python train.py --balance_bias=false --n_head=2 --norm_place="pre" --qk_norm=false --lr=0.00589 --beta2=0.95 --decay_shape="exp" --final_lr_fraction=0.0 --steps=3472
Below are experts of layer 4 (counted from 0) of a mixture-of-experts language model. Rows are named router (the router's row for the expert), gate (a neuron's input weights, with its number), up (a neuron's input weights, with its number), down (a neuron's output weights, with its number) and show model dimensions 0-95. Each number is 200 + 40 x the weight over its row's rms, rounded and kept within 0 to 999.
After each expert's rows: a language model's description of what the expert responds to; "raises" lists some tokens whose logits its average output raises strongly, later layers aside. This comes from a sample of Wikipedia text that the model never trained on.

# expert 15
router,201,259,179,253,204,210,253,165,257,201,211,173,218,148,266,215,177,86,252,190,157,211,187,193,146,192,199,203,143,234,160,222,143,150,216,198,226,202,174,140,213,236,234,170,160,233,111,217,223,308,165,197,177,232,201,192,159,191,182,294,206,159,206,313,170,195,169,243,209,194,254,237,231,206,218,139,135,211,158,240,165,184,192,210,243,228,167,201,214,132,173,186,174,240,254,185
gate1,277,275,186,156,253,166,238,199,200,236,205,217,145,179,217,245,193,173,237,158,245,168,244,122,87,239,276,217,132,255,253,228,208,157,114,248,264,112,214,241,234,245,200,192,215,246,182,182,247,226,183,184,184,232,203,213,204,221,234,169,191,216,206,218,201,214,225,162,156,184,234,218,191,242,161,165,290,202,167,176,206,183,129,160,231,196,173,159,145,147,215,173,188,228,249,227
up1,180,233,185,190,166,150,152,191,164,194,168,209,202,133,209,266,165,218,103,168,235,141,236,184,263,255,160,195,157,226,237,185,205,166,208,198,239,188,165,220,193,199,176,236,289,166,258,242,202,174,242,201,186,256,252,182,232,258,238,238,220,211,104,248,211,143,199,212,191,188,189,175,268,142,334,193,166,243,159,265,180,201,170,237,232,220,190,152,179,178,193,170,233,216,229,267
down1,144,163,268,189,238,186,224,229,201,237,209,231,174,127,195,204,182,198,155,256,197,204,167,336,184,218,162,207,262,194,194,204,171,189,226,180,209,235,223,231,159,229,166,90,229,225,186,144,161,285,193,194,182,232,217,133,231,153,225,171,218,146,246,218,222,202,162,216,228,119,235,182,206,229,202,135,243,240,199,147,177,205,191,155,220,142,222,237,227,235,269,298,156,210,238,189
Description: Opening parentheses, quotes and braces, plus first pieces of surnames after a given name, such as Mc, Fitz, Th, Sch.
raises: "self", "water", "com", "c", "mers", "mer"

# expert 47
router,171,132,191,192,227,222,230,171,170,227,214,141,215,111,288,232,156,178,239,231,222,198,138,171,201,127,222,232,153,216,217,144,226,174,203,236,217,192,196,179,240,163,227,215,149,233,162,229,287,321,199,237,209,228,226,224,200,223,144,254,238,156,218,227,201,125,116,191,156,248,234,235,230,157,210,189,168,192,214,229,177,213,170,211,219,180,233,132,263,167,248,213,113,154,196,193
gate0,222,200,292,217,201,266,162,251,198,192,171,147,172,185,209,142,167,129,171,209,234,170,178,160,266,169,192,178,230,220,226,190,184,158,171,231,176,248,195,246,181,160,153,280,149,212,187,180,265,234,179,261,246,178,246,178,234,204,243,179,133,166,242,197,186,144,154,169,140,273,198,222,210,302,163,190,198,208,194,275,214,197,230,153,117,168,186,185,234,237,123,245,259,202,225,202
up0,185,246,279,233,165,194,191,203,191,216,146,231,138,198,234,213,131,247,191,231,185,267,308,163,163,205,218,217,217,235,152,183,220,187,218,223,270,146,250,190,231,163,252,245,194,226,201,268,242,201,233,246,125,212,198,185,158,234,153,191,156,149,289,223,310,117,226,247,204,223,167,189,184,136,209,214,167,184,160,183,192,253,179,158,204,196,206,188,210,147,232,146,185,174,166,152
down0,149,196,227,170,199,231,185,247,146,188,211,227,148,201,218,188,221,109,247,217,245,229,208,182,188,270,186,144,140,247,235,178,174,169,139,158,164,156,227,235,138,122,138,207,202,257,253,169,206,201,249,224,279,229,222,215,156,248,156,208,196,228,203,184,117,206,244,192,216,184,170,287,174,203,172,214,229,189,215,213,314,184,229,194,189,204,184,167,204,223,232,156,207,196,291,106
Description: Capitalized first pieces of proper names and titles, like Re, Car, San, Col, Tag, Em, Raj, often after a pipe or colon.
raises: "able", "ret", "ric", "ement"

# expert 51
router,194,156,224,255,189,185,212,176,148,253,228,179,186,171,253,215,206,172,229,249,289,184,199,174,222,169,221,160,162,248,182,227,153,192,173,225,189,175,162,146,223,220,232,187,143,257,181,140,291,247,215,225,200,196,203,186,132,236,85,314,216,148,253,183,174,178,136,239,216,212,316,208,185,143,221,155,168,141,226,196,181,211,225,177,223,186,170,203,261,162,223,222,195,176,237,175
gate0,156,208,229,146,166,222,235,189,237,209,209,243,125,260,247,236,211,185,174,186,190,205,164,155,180,231,148,204,173,276,258,151,159,202,167,176,162,298,213,174,229,124,236,128,211,186,224,201,243,201,203,176,196,155,217,253,214,145,189,244,175,201,156,268,192,145,273,91,137,162,210,201,176,175,145,230,158,187,175,235,217,231,193,209,102,156,156,163,195,214,185,279,210,226,180,207
up0,213,203,183,245,271,209,209,169,149,159,190,236,197,182,207,223,255,174,254,221,222,161,175,180,178,224,136,214,175,221,158,191,227,159,227,162,190,231,210,255,296,195,136,160,315,140,234,224,142,233,156,206,208,258,159,174,161,234,241,231,205,138,170,222,205,197,148,204,270,198,156,168,175,244,247,154,180,112,216,280,155,256,253,194,217,238,196,144,258,206,227,185,142,187,240,192
down0,236,197,191,165,179,221,174,263,259,199,225,155,207,217,177,232,218,139,281,192,136,223,220,283,138,176,243,165,224,254,218,177,165,157,139,180,229,163,198,224,146,247,175,191,184,243,172,228,191,223,191,187,130,145,179,289,232,219,181,147,130,155,277,157,219,225,181,246,215,259,196,233,189,196,212,125,194,176,135,233,306,184,153,233,167,179,198,233,178,199,271,228,255,210,182,218
Description: First pieces of capitalized proper nouns after of, in or commas, such as An-ime, My-rtoideae, New York, San Félix, North Carolina.
raises: "ians", "ber", "ter", "ire", "ires", "les"

# expert 45
router,155,284,158,166,198,258,164,216,276,147,231,181,166,189,279,213,193,109,192,182,259,135,210,170,178,236,188,185,155,236,132,225,218,200,171,242,182,221,207,209,208,142,180,217,127,252,173,165,203,201,188,229,180,176,194,230,192,260,183,270,181,185,286,224,206,152,211,181,120,130,262,277,263,167,215,171,145,183,243,170,216,225,154,185,181,258,198,166,141,172,212,243,215,176,216,166
gate1,168,239,173,170,203,207,156,205,249,134,200,220,179,223,195,156,120,139,294,155,260,153,221,249,221,252,127,166,202,187,204,242,238,200,202,245,197,175,224,168,254,116,213,176,146,227,225,121,229,221,206,222,190,236,212,178,189,256,146,206,217,223,263,188,249,196,250,185,170,237,182,241,208,166,203,211,217,150,191,167,261,245,131,223,139,226,239,180,157,78,166,221,254,191,171,201
up1,189,205,249,201,218,189,216,147,188,211,264,157,214,230,199,133,217,172,141,222,193,123,185,221,246,173,168,214,193,222,128,232,189,268,204,189,274,302,200,252,148,182,115,247,199,228,249,185,159,203,148,214,168,145,227,172,225,233,214,85,179,157,201,215,211,199,189,152,165,156,251,202,227,236,210,208,162,261,235,248,178,240,228,265,191,140,171,222,266,249,157,241,242,190,156,233
down1,184,193,202,167,214,294,143,216,161,203,141,283,184,233,264,188,245,183,186,187,121,232,196,278,192,229,208,219,180,177,232,169,152,268,106,218,257,195,205,201,231,206,142,123,210,179,218,228,189,158,141,238,251,233,223,193,109,162,194,195,269,273,214,281,178,183,212,212,130,163,200,229,273,234,140,206,202,215,190,192,163,172,184,150,203,159,154,207,202,199,168,258,213,230,202,210
Description: The piece "in" inside words (fibrinogen, dinosaur), plus biography words like born, career, He, and "by" after album titles.
raises: "ator", "ous", "ians", "adian", "-class", "ist"

# expert 6
router,172,204,146,186,141,222,207,243,201,202,247,145,175,143,176,205,198,166,205,256,191,130,164,163,213,223,209,243,164,229,206,226,216,137,169,217,156,272,168,237,251,223,113,253,205,258,203,225,220,266,160,216,209,244,218,218,172,231,104,251,122,135,204,244,198,207,180,156,208,211,222,211,215,216,227,210,228,156,137,124,273,183,220,190,145,242,164,197,286,168,176,234,219,216,278,148
gate1,157,174,180,176,164,172,201,273,213,210,205,154,148,129,167,260,241,243,200,223,232,213,199,235,172,146,186,190,175,188,200,144,219,112,231,189,130,191,232,241,297,160,252,298,179,245,250,194,250,169,180,208,159,222,221,200,233,231,150,228,216,216,251,220,267,223,194,183,200,222,222,187,219,180,147,191,197,250,147,128,251,198,206,203,228,226,97,224,160,212,220,261,163,271,234,142
up1,203,176,201,227,234,218,219,225,122,201,223,226,220,213,277,198,202,91,270,164,155,221,188,169,235,230,227,194,193,187,235,175,209,282,222,177,216,152,152,207,252,221,198,184,221,199,104,177,129,205,210,269,190,171,186,218,193,163,230,283,212,156,171,148,163,97,198,277,152,179,184,188,233,229,205,217,265,131,157,192,237,169,185,191,152,212,197,225,147,166,257,190,254,208,213,120
down1,255,256,152,229,170,206,278,149,207,198,255,203,154,280,174,113,217,144,154,221,203,158,252,191,258,280,215,152,224,205,156,195,210,197,222,236,218,246,128,123,218,219,183,202,211,203,157,170,204,139,252,191,274,250,228,184,221,251,149,201,223,209,151,222,215,186,183,189,245,137,159,161,157,248,219,231,187,135,227,266,177,123,184,226,189,128,242,190,155,205,191,161,204,212,248,202
Description: First pieces of split words such as se-ab-irds, equil-ib-rium, Be-ir-ut, and capitalized sentence-opening prepositions like In, At, Under.
raises: "rian", "rist", "ram", "rad", "right", "oard"

# expert 29
router,117,128,180,192,136,178,250,229,195,150,218,185,100,199,195,247,156,189,219,298,171,185,223,221,232,145,179,253,180,326,176,217,201,217,166,219,191,191,188,167,250,218,186,272,209,222,167,218,228,228,159,193,245,223,272,256,155,221,227,262,146,165,186,197,145,151,197,129,221,245,235,237,203,218,241,167,141,227,190,171,151,200,196,246,205,240,222,200,221,159,234,191,175,157,239,150
gate0,226,149,105,201,183,144,208,244,107,220,162,175,181,194,174,214,206,159,266,257,217,185,254,221,179,129,214,221,159,243,236,137,143,186,168,202,207,201,188,234,270,228,220,226,178,280,182,206,207,226,189,209,237,287,256,178,199,255,237,158,153,185,248,232,190,238,176,172,155,252,235,218,225,118,190,157,158,278,125,208,185,174,187,240,227,175,182,137,180,165,188,246,172,218,217,267
up0,221,167,171,235,223,215,191,176,195,102,196,184,241,179,136,166,144,141,171,253,228,160,179,216,255,232,236,184,193,213,196,146,214,119,142,211,240,272,244,168,219,260,206,258,185,202,191,79,159,199,195,227,221,237,199,259,143,177,182,207,174,158,114,223,170,192,154,172,232,254,201,220,154,205,217,223,195,183,225,146,228,185,176,110,264,205,176,240,207,237,264,189,144,218,265,228
down0,168,205,207,194,287,210,163,198,219,141,197,166,214,273,242,245,279,230,170,202,117,206,219,167,135,157,199,151,253,215,209,214,195,221,165,179,106,226,207,195,263,107,188,198,192,226,188,198,260,210,223,239,140,214,256,178,177,202,182,154,193,224,139,190,239,221,173,193,194,176,212,143,320,161,162,262,230,155,196,169,156,148,193,161,234,229,212,226,239,271,241,153,201,251,182,178
Description: Word pieces inside foreign names and non-Latin script (Cyrillic, Chinese, accented Hungarian or Slavic), such as Fertő-end-réd, Inđ-ij-a, and Cyrillic bytes.
raises: "ring", "oo", "led", "ridge", "awn", "night"

# expert 27
router,156,118,208,204,216,266,211,183,265,135,243,129,170,229,221,242,282,175,200,192,245,196,207,131,201,167,199,257,163,226,231,183,98,183,171,226,191,195,139,181,190,171,163,217,177,252,239,183,211,241,188,208,213,187,210,260,127,222,112,245,179,218,259,248,165,199,226,123,151,208,198,249,212,237,296,243,126,144,167,246,193,194,223,214,234,174,201,184,166,234,208,212,152,186,223,228
gate0,213,211,109,220,165,234,198,222,124,176,207,269,156,225,187,194,259,221,315,201,194,192,164,211,152,177,250,193,169,234,213,212,174,189,201,210,169,213,196,142,184,202,261,221,214,156,201,120,279,229,212,278,269,113,166,190,150,207,175,211,198,252,249,253,203,146,260,181,162,210,156,236,168,178,270,195,237,103,189,235,205,168,177,239,258,225,229,190,190,195,183,186,177,148,215,248
up0,221,131,135,125,270,221,167,171,170,224,216,137,185,252,160,223,169,243,239,224,180,143,173,205,220,164,303,197,184,188,248,256,188,230,203,207,188,174,123,185,228,104,192,214,169,186,276,166,185,176,227,227,190,205,289,217,198,189,196,206,188,153,170,186,186,218,148,176,154,160,162,226,217,155,259,246,245,186,195,237,224,151,179,257,254,237,188,225,269,150,188,199,196,111,135,208
down0,202,228,187,253,208,231,177,225,199,228,245,178,252,216,191,208,220,253,160,153,165,185,293,167,179,202,185,208,168,148,184,203,222,141,201,260,119,197,193,197,170,202,166,198,239,296,66,216,251,247,131,164,233,129,305,193,221,249,233,236,166,185,190,217,213,169,213,180,186,256,166,201,142,227,231,122,171,219,157,163,180,194,203,206,202,184,191,242,208,226,198,161,197,251,289,168
Description: Word piece right after a lone capital (N-ine, S-ony, N-arendra), plus institutional nouns and "of" in names like College of Law.
raises: "lands", "land", "stead", " Valley", "aux"

# expert 19
router,204,188,165,173,181,227,196,183,166,205,212,179,176,144,218,242,175,176,293,213,201,149,155,189,136,91,189,177,181,243,190,157,218,120,166,212,102,214,202,224,219,243,233,190,201,207,189,187,215,279,198,238,203,258,276,251,206,203,228,289,247,169,204,234,150,165,132,128,235,193,231,270,131,167,216,166,163,148,199,263,204,290,161,186,207,209,263,227,197,186,207,208,197,177,229,205
gate1,136,232,129,175,151,200,161,183,167,223,166,150,204,119,120,247,182,203,126,143,220,276,182,196,247,194,187,203,220,245,222,203,227,249,209,220,152,206,188,217,251,250,215,213,214,195,244,193,261,131,185,177,152,187,268,223,238,254,252,201,259,168,225,227,137,236,165,182,182,223,195,182,83,187,214,222,210,136,276,235,212,230,204,215,219,249,268,214,201,138,166,251,227,194,244,208
up1,196,121,201,218,191,157,138,208,188,244,174,184,172,164,229,158,272,205,253,144,204,145,179,244,150,115,273,216,169,256,162,247,219,197,211,217,172,176,203,225,162,274,274,199,195,227,129,217,143,202,166,297,185,163,209,128,165,194,242,159,183,177,148,172,186,270,200,193,233,299,185,203,250,183,185,223,159,178,204,194,248,168,211,247,221,121,201,239,246,218,225,204,142,193,187,192
down1,230,211,204,139,197,231,176,196,234,196,276,208,234,204,232,227,205,205,311,192,226,214,144,200,115,203,206,134,155,201,238,275,224,175,244,216,196,175,179,249,199,101,229,193,211,188,163,244,167,194,186,179,210,177,183,200,139,227,129,245,177,181,261,238,174,237,182,186,245,257,213,168,217,266,157,158,160,179,162,223,202,248,207,145,243,189,257,254,150,254,185,192,167,284,113,148
Description: Short opening consonant pieces of split words after articles or conjunctions, as in mist, t, p, st, sw.
raises: "ip", "ays", "ors", "ung", "airs", "ern"

# expert 25
router,159,134,175,200,180,284,228,202,221,174,264,179,162,173,197,187,213,202,237,221,159,151,209,172,201,186,202,191,224,259,122,188,220,216,178,213,211,205,169,176,167,175,212,173,194,234,209,192,293,189,166,265,274,181,207,240,98,210,208,228,155,131,230,236,206,265,188,105,167,176,255,180,176,216,223,229,158,203,252,201,119,154,311,261,177,162,142,147,188,217,172,222,152,182,243,196
gate1,241,103,231,263,179,214,273,266,187,198,203,156,103,161,159,161,266,226,197,218,226,220,189,217,230,213,131,249,194,261,226,178,222,183,143,175,149,207,242,193,111,219,217,208,186,217,216,197,226,195,196,146,211,205,163,126,195,195,167,223,173,181,184,259,194,194,218,280,149,240,250,158,194,198,162,240,195,114,188,212,176,234,285,242,190,196,231,152,145,126,134,208,187,229,205,232
up1,203,133,182,234,188,174,269,218,130,281,239,153,251,219,233,276,211,231,182,203,180,179,181,206,211,213,88,213,219,235,147,212,202,213,257,161,191,163,166,200,215,116,229,300,192,125,231,214,203,224,177,200,236,207,211,198,202,240,187,133,235,168,245,264,187,170,263,217,228,181,116,161,196,177,231,212,218,179,104,139,169,217,248,208,184,195,192,196,204,204,177,155,239,190,204,292
down1,207,163,209,229,189,302,117,173,194,138,202,156,140,242,225,189,224,127,202,229,150,182,231,162,227,214,228,181,158,180,232,188,251,289,258,300,183,152,156,169,225,194,193,176,190,209,179,172,78,170,243,287,206,198,197,229,233,294,188,231,172,203,150,174,213,127,196,232,192,168,212,199,200,214,187,192,247,227,197,119,235,202,228,207,186,213,249,198,233,219,169,189,219,201,170,264
Description: Country and place names, their demonyms and acronym pieces, as in United States, US, France, Europe, Turkish, Côte d'Ivoire.
raises: " Press", "wide", " University", "UC", " Hospital"

# expert 58
router,229,209,215,155,174,263,252,172,244,211,245,163,208,143,246,152,188,146,219,189,189,183,202,196,190,189,206,259,176,206,144,145,135,144,170,286,149,150,176,209,176,165,225,243,239,229,206,239,267,277,105,240,284,189,259,184,150,244,152,228,125,159,187,299,211,176,245,216,154,213,189,238,203,184,178,237,217,244,235,195,208,154,211,219,195,119,162,195,185,184,193,191,164,155,217,180
gate2,222,215,198,230,128,217,232,227,177,202,190,154,203,186,228,154,167,156,219,214,283,185,249,104,145,214,155,198,243,142,186,167,191,165,128,203,240,177,170,140,170,220,141,302,217,269,245,209,196,214,155,281,200,207,187,271,125,198,183,209,252,227,223,228,212,230,282,270,255,230,144,226,177,195,157,224,194,173,187,191,200,166,227,255,208,159,163,180,174,178,258,224,226,206,275,177
up2,140,210,228,220,162,189,207,248,247,224,221,226,185,199,265,230,137,185,237,118,184,280,189,194,187,210,170,230,201,179,267,195,179,186,164,273,225,148,163,206,177,252,194,247,218,210,126,137,230,177,221,200,135,174,237,245,237,210,227,171,252,203,221,209,168,150,188,83,234,148,209,216,170,189,238,209,248,181,164,211,198,195,87,234,143,131,194,182,188,188,106,231,225,169,193,255
down2,128,161,179,205,254,195,195,185,196,221,194,225,225,187,194,174,180,243,208,159,161,187,184,303,189,222,163,148,170,199,240,128,237,269,106,176,224,215,233,122,254,224,245,229,200,196,209,282,160,197,130,233,226,216,245,185,186,123,194,220,184,212,219,269,170,202,196,304,225,148,231,189,196,163,162,211,266,233,163,194,218,208,240,179,178,115,161,205,234,243,124,167,225,223,142,213
Description: Final pieces of surnames, place names and other split words, such as igh of Raleigh, ton, ley, berg, ither of Neither.
raises: "–", " of", "s"

# expert 40
router,186,160,142,110,169,225,181,202,242,218,224,221,202,219,226,187,269,117,228,213,165,222,219,167,205,173,197,152,147,286,210,149,191,106,205,231,166,177,178,173,216,207,215,270,169,195,165,198,250,184,156,269,255,256,183,269,152,215,220,221,205,200,214,251,144,190,155,159,193,203,229,320,233,162,182,224,189,168,140,143,159,251,206,220,253,207,155,150,181,147,209,186,170,223,231,141
gate1,211,209,156,226,195,249,213,250,222,280,197,247,228,207,179,170,198,223,241,225,298,274,236,194,237,211,186,210,169,296,207,191,186,236,230,178,198,164,199,191,170,242,219,176,147,269,179,150,123,239,146,217,127,252,182,199,192,240,223,235,179,222,135,202,178,164,132,230,245,210,256,166,182,165,206,154,177,154,77,202,184,178,212,139,285,257,186,191,168,199,159,198,166,232,174,236
up1,161,172,149,168,182,194,154,209,199,218,188,232,188,158,236,179,210,155,212,166,110,251,245,179,182,229,209,234,181,270,221,193,151,194,215,239,189,217,189,133,160,183,146,223,183,132,271,151,262,203,231,245,209,229,234,195,230,184,188,223,213,109,192,251,198,219,249,154,260,259,119,270,296,159,240,173,116,206,206,244,165,192,156,206,195,218,234,218,139,246,261,234,147,179,177,170
down1,156,262,233,192,134,151,229,189,156,248,193,202,184,206,229,125,206,211,199,173,216,188,201,146,250,196,174,170,121,168,220,227,190,218,206,150,161,201,211,168,205,110,197,223,232,107,249,259,260,124,156,211,270,176,205,173,183,188,232,181,159,198,227,268,133,279,271,170,177,236,168,159,198,251,249,210,220,254,259,161,201,208,204,202,211,194,195,245,185,311,213,154,237,211,241,219
Description: Commas and coordinating conjunctions joining words or clauses, such as and, or, but, nor, until, while.
raises: " other", "rom", " former", " thus", " others"

# expert 42
router,125,237,182,200,176,199,200,248,202,151,217,172,173,194,262,242,180,154,230,237,243,152,181,239,224,166,214,184,145,267,200,159,146,145,252,251,227,207,149,222,212,225,193,210,180,302,207,230,239,195,135,191,227,172,221,192,210,233,193,306,256,211,213,257,176,213,208,201,203,214,278,243,178,205,144,152,126,92,250,192,154,228,144,214,218,141,176,137,214,132,187,192,207,205,231,168
gate0,191,236,177,179,230,217,151,169,230,199,144,283,260,116,279,195,151,212,185,248,201,220,214,172,225,172,227,218,153,294,157,262,198,233,234,215,164,183,157,214,226,217,196,189,197,157,198,253,176,220,173,215,220,145,152,210,251,230,131,212,208,267,178,222,175,275,221,239,164,194,191,237,223,179,121,169,152,175,235,226,256,299,190,250,129,164,219,178,168,216,227,194,191,247,287,169
up0,254,168,251,136,229,180,202,128,242,235,157,267,251,177,206,239,139,201,206,199,198,140,280,199,216,226,165,146,145,296,230,200,227,145,206,109,209,211,131,176,277,181,163,177,158,123,179,252,199,258,151,192,155,204,199,147,232,198,171,176,252,207,217,175,197,225,178,225,220,200,204,252,176,240,183,167,170,174,234,226,249,297,164,223,183,152,259,218,185,226,189,172,182,210,181,149
down0,171,180,242,214,183,256,178,131,161,122,163,212,221,171,176,178,257,225,261,223,127,232,232,300,271,178,213,175,197,193,193,239,228,248,225,223,197,237,284,171,149,190,206,150,210,196,211,153,193,241,139,150,220,120,216,193,213,178,181,213,209,269,234,197,241,187,181,242,210,193,192,190,198,140,96,233,233,167,223,166,157,166,136,202,190,131,223,219,230,210,261,259,249,130,186,236
Description: Single capital letters or short capital pieces beginning proper names and acronyms, e.g. H-alle, D-YFI, B-axter, A-RA, Man-z-oni.
raises: "unn", "ipp", "LC", "ered", "ike", "iel"

# expert 30
router,204,204,152,190,186,225,222,134,289,166,250,162,193,173,229,233,188,158,271,191,222,168,194,168,139,199,228,285,198,189,228,170,180,166,108,210,142,231,215,149,193,255,181,193,126,248,223,236,190,272,190,200,239,254,215,224,153,195,123,238,229,193,208,283,160,146,189,136,141,184,245,264,178,203,226,190,192,197,249,218,147,269,146,208,168,126,247,218,156,197,218,231,191,168,166,177
gate1,240,249,164,136,103,264,201,146,192,160,223,223,244,204,137,235,218,151,186,213,164,230,196,182,176,231,200,258,229,278,218,204,184,197,174,220,266,150,185,169,190,178,182,214,175,202,187,322,202,202,251,269,174,192,163,154,225,181,189,207,162,196,178,220,181,227,212,225,223,194,242,203,153,215,217,209,218,138,186,297,165,192,210,83,142,245,214,229,235,171,132,285,217,201,244,188
up1,149,212,226,239,252,141,183,281,250,230,180,157,221,195,209,189,199,184,212,211,156,176,242,238,183,183,182,175,237,186,121,216,257,227,212,146,180,183,242,199,126,204,241,231,203,274,203,145,205,187,229,164,261,201,307,214,155,196,228,207,179,153,171,235,170,134,161,167,186,143,146,161,191,182,109,260,158,265,259,166,240,207,239,235,242,105,235,206,181,223,262,191,180,230,210,175
down1,198,178,218,175,242,167,272,201,174,186,238,291,175,261,248,285,190,157,161,147,180,132,277,151,199,103,201,173,146,186,180,231,136,254,221,259,224,240,237,257,184,207,134,185,218,205,180,198,240,237,215,179,171,211,215,173,153,225,190,216,194,156,240,208,139,158,269,183,251,201,178,143,211,182,182,174,207,147,226,201,278,254,176,174,147,228,241,202,179,152,209,279,205,172,154,215
Description: Lowercase first pieces of ordinary English words, often verb or noun stems after an article, such as head(quartered), list, work, gross(ed).
raises: "ages", "aches", "down", "ership"

# expert 46
router,164,221,207,182,199,212,156,212,202,223,224,131,186,190,204,242,117,164,321,217,197,170,155,206,146,103,189,214,225,203,215,161,210,139,227,185,170,212,186,218,216,274,198,181,152,232,144,149,216,242,154,242,206,238,235,255,185,223,197,265,219,148,240,226,169,160,198,159,195,212,326,277,167,139,228,143,182,205,260,261,167,238,160,157,264,174,192,200,236,195,212,166,193,196,207,180
gate1,195,156,176,182,166,192,180,194,188,209,219,131,263,222,156,224,150,176,185,212,220,177,233,199,258,156,222,190,150,204,187,246,100,174,171,232,260,164,246,196,170,235,191,193,172,205,195,109,190,42,201,267,128,179,169,186,170,263,210,196,216,214,227,157,213,201,256,195,202,230,190,244,199,170,185,258,235,158,202,153,185,220,201,260,142,145,145,213,228,164,153,235,174,252,277,211
up1,215,159,118,194,220,194,248,193,234,202,183,208,243,96,162,262,116,116,178,200,189,206,181,152,155,167,187,237,179,196,202,145,182,129,271,173,219,157,203,192,246,254,184,200,227,230,167,184,260,152,220,216,231,212,234,186,165,180,252,163,245,256,204,193,133,196,193,199,268,150,235,258,198,170,86,214,225,184,249,157,169,235,160,153,167,148,175,252,260,193,194,218,174,243,175,201
down1,194,217,194,246,222,208,219,203,215,223,173,160,186,126,185,268,141,167,266,218,208,203,205,214,116,176,164,228,155,248,192,209,202,171,241,208,213,196,148,233,206,238,196,157,172,218,136,183,199,199,145,215,142,274,212,160,160,208,220,226,270,196,185,101,132,238,174,236,267,220,224,225,57,205,197,219,204,193,216,216,193,195,230,163,238,215,272,249,182,145,178,252,285,263,170,188
Description: First piece of a word split into several tokens, usually after an article, e.g. ra of rabbit, al of aliens, fl of floppy.
raises: "greg", "ams", "u", "am", "inc", "lement"